Weights of a small mixture-of-experts language model, trained from scratch on English Wikipedia: vocabulary 2490, a softmax router.
Below are experts of layer 5 (counted from 0) of a mixture-of-experts language model. Rows are named router (the router's row for the expert), gate (a neuron's input weights, with its number), up (a neuron's input weights, with its number), down (a neuron's output weights, with its number) and show model dimensions 0-127. Each number is 500 + 50 x the weight over its row's rms, rounded and kept within 0 to 999. Numbers have three digits each.
Before each expert's rows: "gets" lists some tokens that make up at least twice as much of what it gets as of all text. This comes from a sample of Wikipedia text that the model never trained on. Tokens count by the router's weight.

# expert 8
gets: ",", " and", " that", " as", "9", " for"
router:552546492587527581520412554459605511492544463565474485544467498459546440488455480514536513516644474476462405405568448548502585479474465451582497618516530466498472562525432532557504400474486590468590558461562561472544447477464538507507464483541516472499537506474486395571511542524514371514464547450427458528498495469494404468510467563540467474518507566520507540445515547594511510503577
gate0:539526487557591519597472495523604538455568492470471510551454571579492412467450465417470572512497389431470494504523548517501420457468510536581552445592525560483570455467478487518457544456470493465511555532552570490536488493483489397493474588476489535412537477539512481442463590521531588554414406508476509488520546511520453462473520498544463514536522533498516410565430383575437418564439
up0:530515479563486486511560542411456496404555598499592439514541532483445379584513511580559506630559470546600521555483496467537474513426512541444470611517522509487504492531467463544456518473490496458497419443517455425448569504590407418506390496463517473441519382484535472505464553564491435548573565491538511541481487442493459424512553522522523465487532555460470498464518505455437568433503
down0:536413432438484506494524417499428549588509396453495527529536450427522473471470595508554501499479534495524452495531495577436521539480499515544511521465533497522517432564501444508537580548508544467469430472573417498474457561489494577527260570493494550461405470629536444473504499589507486512532568541515542486492468434516422516457464562433492482428490518475473536512497534461581458500492
gate1:571504415419547561433517583547571479481464544441606438528408555494473415516592507498549463615491580485464474509542408449480506459496468462415471529541559502531601522534508473535576527456525510559574462505494422447556481519486478468439495493412542457498436509493469575526588520641578565524452524493446458483429452515508570490458564471519499427544569516480493507486465510494420558532513
up1:392458551555388469492504422437444499450454530453464556484457511412492475554560461518467521516514508424534491463424531543516472467477511440560550495468419461504468467529407467509488406491534543512480538526437446438446283533583503446469466549508514523563427457556533450537560420439452470473433490565493579477473507543544441511472470514510450478527534486566524482437486441467450386496467
down1:532472528596521499501405500486564487490503515497462536563515499503478416547477531544445421587455504440516452485504474611539580466451394431411481495487532509531467494522488607509598412512491435532489427520546486494453455441547463441569467475507445392494507519526608525548555534534537555465435459421466447491546469473524449526526468572554454398516510514600391496394558547449480512477538
gate2:549593415520460510425503502466464536488478464427516470357494499467452434502468508588599513478481503474546512431477514464420529489531547504602538580578500546507509447536497505541584593486497523458557439445466536573474452555462477469512424529552583504379505463453467526425497636524497474465517492438491501474547544500517473470389505462489554419527456570479609508512432557558501466534572
up2:512461500496485498476442445459504508550531494518423614459537531456517439518481488503498450495517480489446499439499572547556551532438430514420513523410605500486508555537506500546428536393580452514474480429529543462509483488543562570520582453562463626580449548522504442529487338439484494397515516516546496517518535456568564549453381496438507435622512517531534461485574446479479549493532
down2:557486519507399498506527460433538490532607520339526544533452482481459529566522524514487467489468463528437499470423539449392480509533552403454515436529467509474421477493521509497532467472457440475517505484422516539414510510521484484500426545536488492479451456533488543519394628464519408495423430495445555506468537471438445592454480481492490616517443601553511548498634521515465470540407
gate3:502442580546493567474463491532521495537523430481557433487492541541425569468520439529521510496551458548526583534524459492461462471487546480447460607644498518498529560503540524359471552514460592552395555493491453486502516456548461435555458440541522402525475369479527536545453442491546412453456536567539540475498573554532396538511560534521533539578517540441521531500481526520389558510453
up3:549460504392494467412499457455463508541547533527528491498494472428450551572495504574413500596511491595505611496436578491448520479430468500471517542502459583553498512484461469497458555469560410428610482534516509522380544496453434477540471442531375481437477542525467476570493475475521440497550516394492500491563544505486582485385482517451464476430550474456554526413467454534411493425503
down3:521532564567521574525607507461492495443439465503438426477397530502531474540505495352468489503501513471527510542496488455528407521596488527459491531573570479501454497500468487477595498515420541626453608526589423487531512469413556497474504491482529512435448438520440483428547443554516511445467548536533498589486434493515374476602543441536456446485433475529412480526594514469517503502521
gate4:541481566433527510519563453485515515540534450594462518482507610349539531483427460480492449402572445627584519580464512477452467547454434410446492549592489520532451529587497426553521465506455554514474536519451481419437494422414426503503534529557479530498488512515522589587577434472553522506441451507456538458472507537557497427522493471489426518421564489462528488500456452499426528511461
up4:592423524445528416404498428518474441514533537557516539461535433488436474551397455591489487449527448551426450491539484522416431549472510437468451551554536553476511497483525485531538431568445508519430569371482472540512429431515510540542487538501443579469531375441534440474471493597557437473501427515445553519451470462556510474524456519523463496556429496528485560419593495507556473573548
down4:570549510408420549534526436555421506481458446528406546477464476452478439491445491495458536487566448596459538501535539528489506533520453574409358527513437515517521561495467429517503439540402520557484501472546443462496545474492463543443550498452549481419477419573435448491451374486455516490480502491424460487512450486559531465483519377534603569498447543511499591591506564552506529454535
gate5:462461566413518510364514591457538521533473440507523428529526496541482464548554510563464483555449514462608541518486598491491521438485540467482473478487549492401408523486574561534442548580586442439510538409521510456548527528473494448642526472526540526549469469437490465524409443412476480516462431402501471443520454467527464538487553522601437453567504493492548524515464530454428539411513
up5:518496496497482540434514469452477431442512464483488430545526486499541536525583411636482391599469551502527418464544525482440487431492467437526489501479524536476522553496487507555492519430458562543492506587549494441427465588476479619506518481507464468607503480522468504491475484570524432487493602467402543486602542448500492505499503529557437557497524419464608503400514516383526485602429
down5:473477485469541495406519527420538525529605433534503519596526566517501479573532586549458455508511533463482371471553549497487474377571487497558527439459472556510438477484478463617414515510506572494504490504430477468435450595446404568506538492522454423587440471557530508457541483527458560526396532480460500580557549402501499507380478547470476420466563455506559500481527502513449502484489
gate6:470478525458584491525435515492592424530533477574464438414394514510435467504565454492484449403474560430515506516503463524457454401527499535605514554589553521573552459535521490421467491560564521506567454481453447533491429518550574554516556556462464435459519506415510456473543495477550446503495569546395522555549580543509510540569521489493476549451383474449426424537455550523408504556501
up6:503431474543529529464463496423453588422557511387555418486437528502537588477514459594561557506456437480438520507524480463567518544471529536400435520436479536522420482481483476472603552449510460493510563556391574453522483523496544497463544517588542552490564465474433582534447512489459562490407477497497511449475490507577461551507448478545587595623512421566439506467433512511528491452455
down6:448431473463514476534530516497465527486489350525482480539473488494455533476447511499464525598402565547530482558535597542451507435642554555488479434544518467550575504509438541544504522497551379498437452503481518450539448527437441509495506563485525488472517442554544475445469523513543513568465462509503489487479397466445492345626568490498541524605599492553447527489513451566518480532562
gate7:483494515438514591563491602496565594454495465398541443495560486542407559524504522470494484489531496530538612404422526524440467445455549442478485559587545539426437458609503494481465485561463477408546532512580554554438528452487545489571549503505527502425472460446513488522476577540444441532422514517528545492466470500456528459527496539507448495375509478489533534423420569532440558499616
up7:546450499556514432433441575515594461505520517512508513489423491467417502430447542553484556448474460477535451427424659527404406506540556611518455508446552532494574414495545493490488493550570516462459517407486465548520444517530556485482423464507502491536572460539515456493494418443498385590495461511549463469480523496521452519538586510510501460470488562585599427502439526516485592549501
down7:627554550387467461497486459496522590382508492499544544472534557511534571493518531495514540464493384480545588507477529452540517521495561548512427529543459441506508594463444497443486546515515564473501529436543498506518411542537534578353569454534480515436418491506417448500523360515483512544456455579536457482469459518492524545489547464624495484501444530506508494566450559433429509509563
gate8:554481534414493433352537493598522465441518473462525431494448431513486494473507426478515441537593501554527527523495612475403508522445557565517465503478489510466516556468514542519499450463441385495476426516527433509499533536462449447566561515551634579492562522517547495440484459512557466573479558479558494465554539483525544503394507440527401492534442591552530551564465465523429540465422
up8:513447461462475588568472484476486499429436572451420488522523515535495575534451546498529532430516488520523523452485477533505472457565454490472549426465531561462589529501501433536467570462461516523545525552491523597492620389492560446401520448454421459396538433427528490598543478514455506394408518534482548462469536470500440496434451593513516575459489505431441519447521592439540430547557
down8:482428436526491492575507556527587588536514499508440554470538472492492612521589570606485493469474474528498516581502423609486538370547560471547481486571522455457486427484491454493498554495474500521630488475508544553555532390489528528496461436443458508512404481459460538453556436406445563390433414581502563470467546519488491491570504564524519522462491506537526532478576538503552472551498
gate9:525584485431471431476536507511518524465459432551621511521430482489526573486419454484524516523523559532461419474530547375434549506469552490553456447495633545520514535547471422433516495466478437492413476523568462532490472443524456527504512558520458534416447601448523450412526418514625489487555491540603474575491503509395525493587514553425549447469532497459565541471507534436538505510475
up9:550525420518524598463476560564494610525480520436509554472504545523484496542485450503428489450447516474498480438576516485596443554520523523517424395451577494532466405483480486534402504556430467486512557505596535516460513431428481557466598481452534443483448551589587398588544480405544546540486506491477542457533445542522459492529359441534513529523521460533449540442483551505486592486494
down9:415464503453551603544467556458430579520500494434498518506480487425469494454514528526505504463426532435393445561423463461607504580438576513402537510537504453558419452523518423474545537548545472587486505532518544466466502484502432499480565538453536457493530508534502412543508497506603521503501539532642598361571461459530477481445453499503538475448544474547471473441529480511551534407555
gate10:443514448543409558470507431490410564461422452482562574565485467446586487471452458451576471522529545460401477456566520598423488502554484434538486531505511486577546461527521454550551450460449621481518508472531538486463430502485554491501515512505573487537495527558539545546547552593581587528459551522493556443485541514507407484559515612499512476557502545499554524454387510464398455581450
up10:473520521444532451439491453531509551542541518512437454356511562475508507467441499534512428552559503491470531458547491517520595495462606418520565485563549408554521438492608449570449493424471475554521498560542564557542456488456529509500608489470632496427470492479474479594485487585527555583482522515424490488572539459503487559548475570564494543553418499498567520423509573574467546537543
down10:512494533547453592478492483393492453522517530569431570570492477611520505483470538397522571506460482503432478601636548541511396533531448572495543514502567505489579535552448502496604495432497485493454585501556467371484465483483534514543543532538444527466427548525501438526513448472475485502458558527477557464535417503545497519524530466548467511515540589521536489411456540368407520478545
gate11:518399556466511370555401516539520518462474571423456542540540500464427486539521406453489469496472544560487531526502514577420456519574374466463485558555492490553544457522522515518525557510445555463568555457540491497548497502503434509603555442468537440490530512468418483469492537466454555612426530546454554513478500546500506466451518529518381593536464359569498487428507531519537538423525
up11:440477565521579535535518477407444490508473513429532532569542492548455558582437534498421619501395543509462526520476515390515458477520478556562511570507416464491482438507470537447454452508602463477511534513442462459451495440548573448584564452597531582571544501512441520462548555559549615494404465526432411532483495500465529504525503534507612529483472517449470516486473421452490452514576
down11:502516486427520540485449458574479586504488495568492468468506483445512493485541532488474538464453501405622583546410466458350546530487531584462477503558487546583566392462431506474510462589430460445445511524533522556505482557399493567469525558453513404483510452459565463499473515534554525439505473489515408630446474544457519497492440519536501567585474441531590467500533510410515464474530
gate12:509507430520491540567546534506566509560511500499535510518487494444465480536451562484598458442550504444530614553517467510447511579451538511568486577495536543504598493426508557526521422499528474420517443533580580529405447424506498582470505510513422507593479588487535524485565534514465435528464534443562500547489454512483642443449579434503520443433505505480489503423365589474473541443432
up12:490541554509525520648415367509501437489439546490526557463485477532494521488419530537487370487366438564405534489493496452517490472588530441561521467480452489544516481461434540516397423508495558567479488411400507484529446515514481508469562553443452405501455539432570579567549545508480548477518489490568531455533433499465495486577470478548571536518534417462543488447496537506508489533442
down12:465531356597567460443478338524548592521481583488467500464520481575436497497442544530491513511555503479437513548510474529529485445551435577572614390547540448509618511487483493573516492490552491512473511516400546528457460437499479491426415498503430490517521487442516513527558431540540480597521537565467446498526500450564460562519506525501491396547550508490420467533513505455423464481489
gate13:446545545483504536492497540430495588380395524524531546508530560551510445499540484558516432517520563447566446437568510502457501492462586511485509555406636526464345461470525467441500595545480473500496596422450475538576505466588544493469470564572568554432431460497555529559438558589482536529518489471532533506490563547483463462453502512504531514478503545471507533448427475444467518399531
up13:514477448452516557595454550526509577491503493458503562402499460483500499432605560642456519444487478510446534502501549498464514494581466518495559636496448471560460428471562528476427513552551542485494482465548401474485515461518422493528463416442507460491383471504510464428508500487518543433464561532433487416511516445478390596416503473480471598503596536457480472430564474443483513443491
down13:425463507478431503626536479484554558460505504531373591587462466488534493497551504518502424495435569493424444532510502528491537458471473412433554488533535546526495551533525486514499606519563555449437500522562464537452532525397582387573496472484503464531536493470463425462489550499493402466502533415574492546456453549426446511439420486515381458541522397498471553557549462577476496504481
gate14:499434484498427451573537501529497417415564476456536540460605451522418454468556453454541477543374531525555471435450513472488547551531474502504391501458553435596469448479504411498434515445521528473465428526459402503536465537535441463477508526538518563475575491421430488469515501551536555515477488577498518511587587485470492396403574533539553480552543482571588527472554546551548464524576
up14:513437484488514487483290497481474496485474472465454464562469531482605496461434516540512450546527463610475516549553516476521524521583486514553461506519515468430466554633466454385538469504485524475592496493578604545483445532489545550592496554418536504547490475487580539516525489511540505499526520587508480522509552497521657461425466423496483467539583569453507577469503549464471491499540
down14:531434463537448550490472559538558479423459560473429461518451533441510559412477566523507537575493569500513469495476538419428490432517583484515494556562491488386452510524432520413492511463480409514481509515501473486530496472510493474584551542482432542615524555438563426548475516531505416445485448435525544565559548572571574577434528433480504527541594584457565457406520457603501460534534
gate15:498434452472362558486516420402562531508609502551564497464423517458488513534474390433477523543524544550605484504454437561485594504463559482516525454525549495454524480552515429458513431468506474503466483556454440393490430491501565471567475491491573560519495522396469529429452510335479431466535469527494431514492532517421510514532578506529489425547487598553531473516489491531529529452463
up15:490421481432537543437479479490554534583542550564558523459442446568541577632504472531468384544489481453501513465478439541553493460462479457440455464506518537471596485566490484500594534473527400558488561474450530516570455580597493458569451556511503457492457529529508545477506487469515490491488424567562392558526446479481582439510569525485523432535443587576517564563550521467459402461432
down15:510449469440451595435481510444593589447529535612459435488451521512602570534464369441501510478499539486529452523439466530437479453474547458514531426462481530421519436457556440548521597523518447505470540469474438504517519443542580472539401521508537413526401538532502595450421516495425468523524515582522500507530617516422481544523525531574486489453499491563530482567544405531486473489480
gate16:375658498470498525569531500451484519494480447550517513412495591535447433591448521502459475563466495562481464598505498551495558485509441518538414496441483445558465495587483483516451520520426529601444554472626540481535490546452511491428559536506525522549527441401455481554536467476542471550522526504513509537489538536483574629429444486591482502535485537427467555439513493560510444456566
up16:463459458562542524498500550471557509520546523440608555585455577487468511428544490481486553487512438481437554501516506464519506479350511477493518537581471496469522402428503443401510379516619539480572437455468437465525570489528457472499470516493505494497579456520519476455502554458452489496558532514473455380492458464479463418646606531405476541514488468486526529563466495573453464512576
down16:499472461427481532428589460505427446424452597492485487446510495537559532482414517484489503583490522558448554404516485544537475535497528449439581443499566601528531483413519515501516470509495465475558516531558433471555475516514567509449445519504479502555459538452560475497503449351484508510465513518503550484474469503642537509380482428388508554553512521532587533450534556598384566521508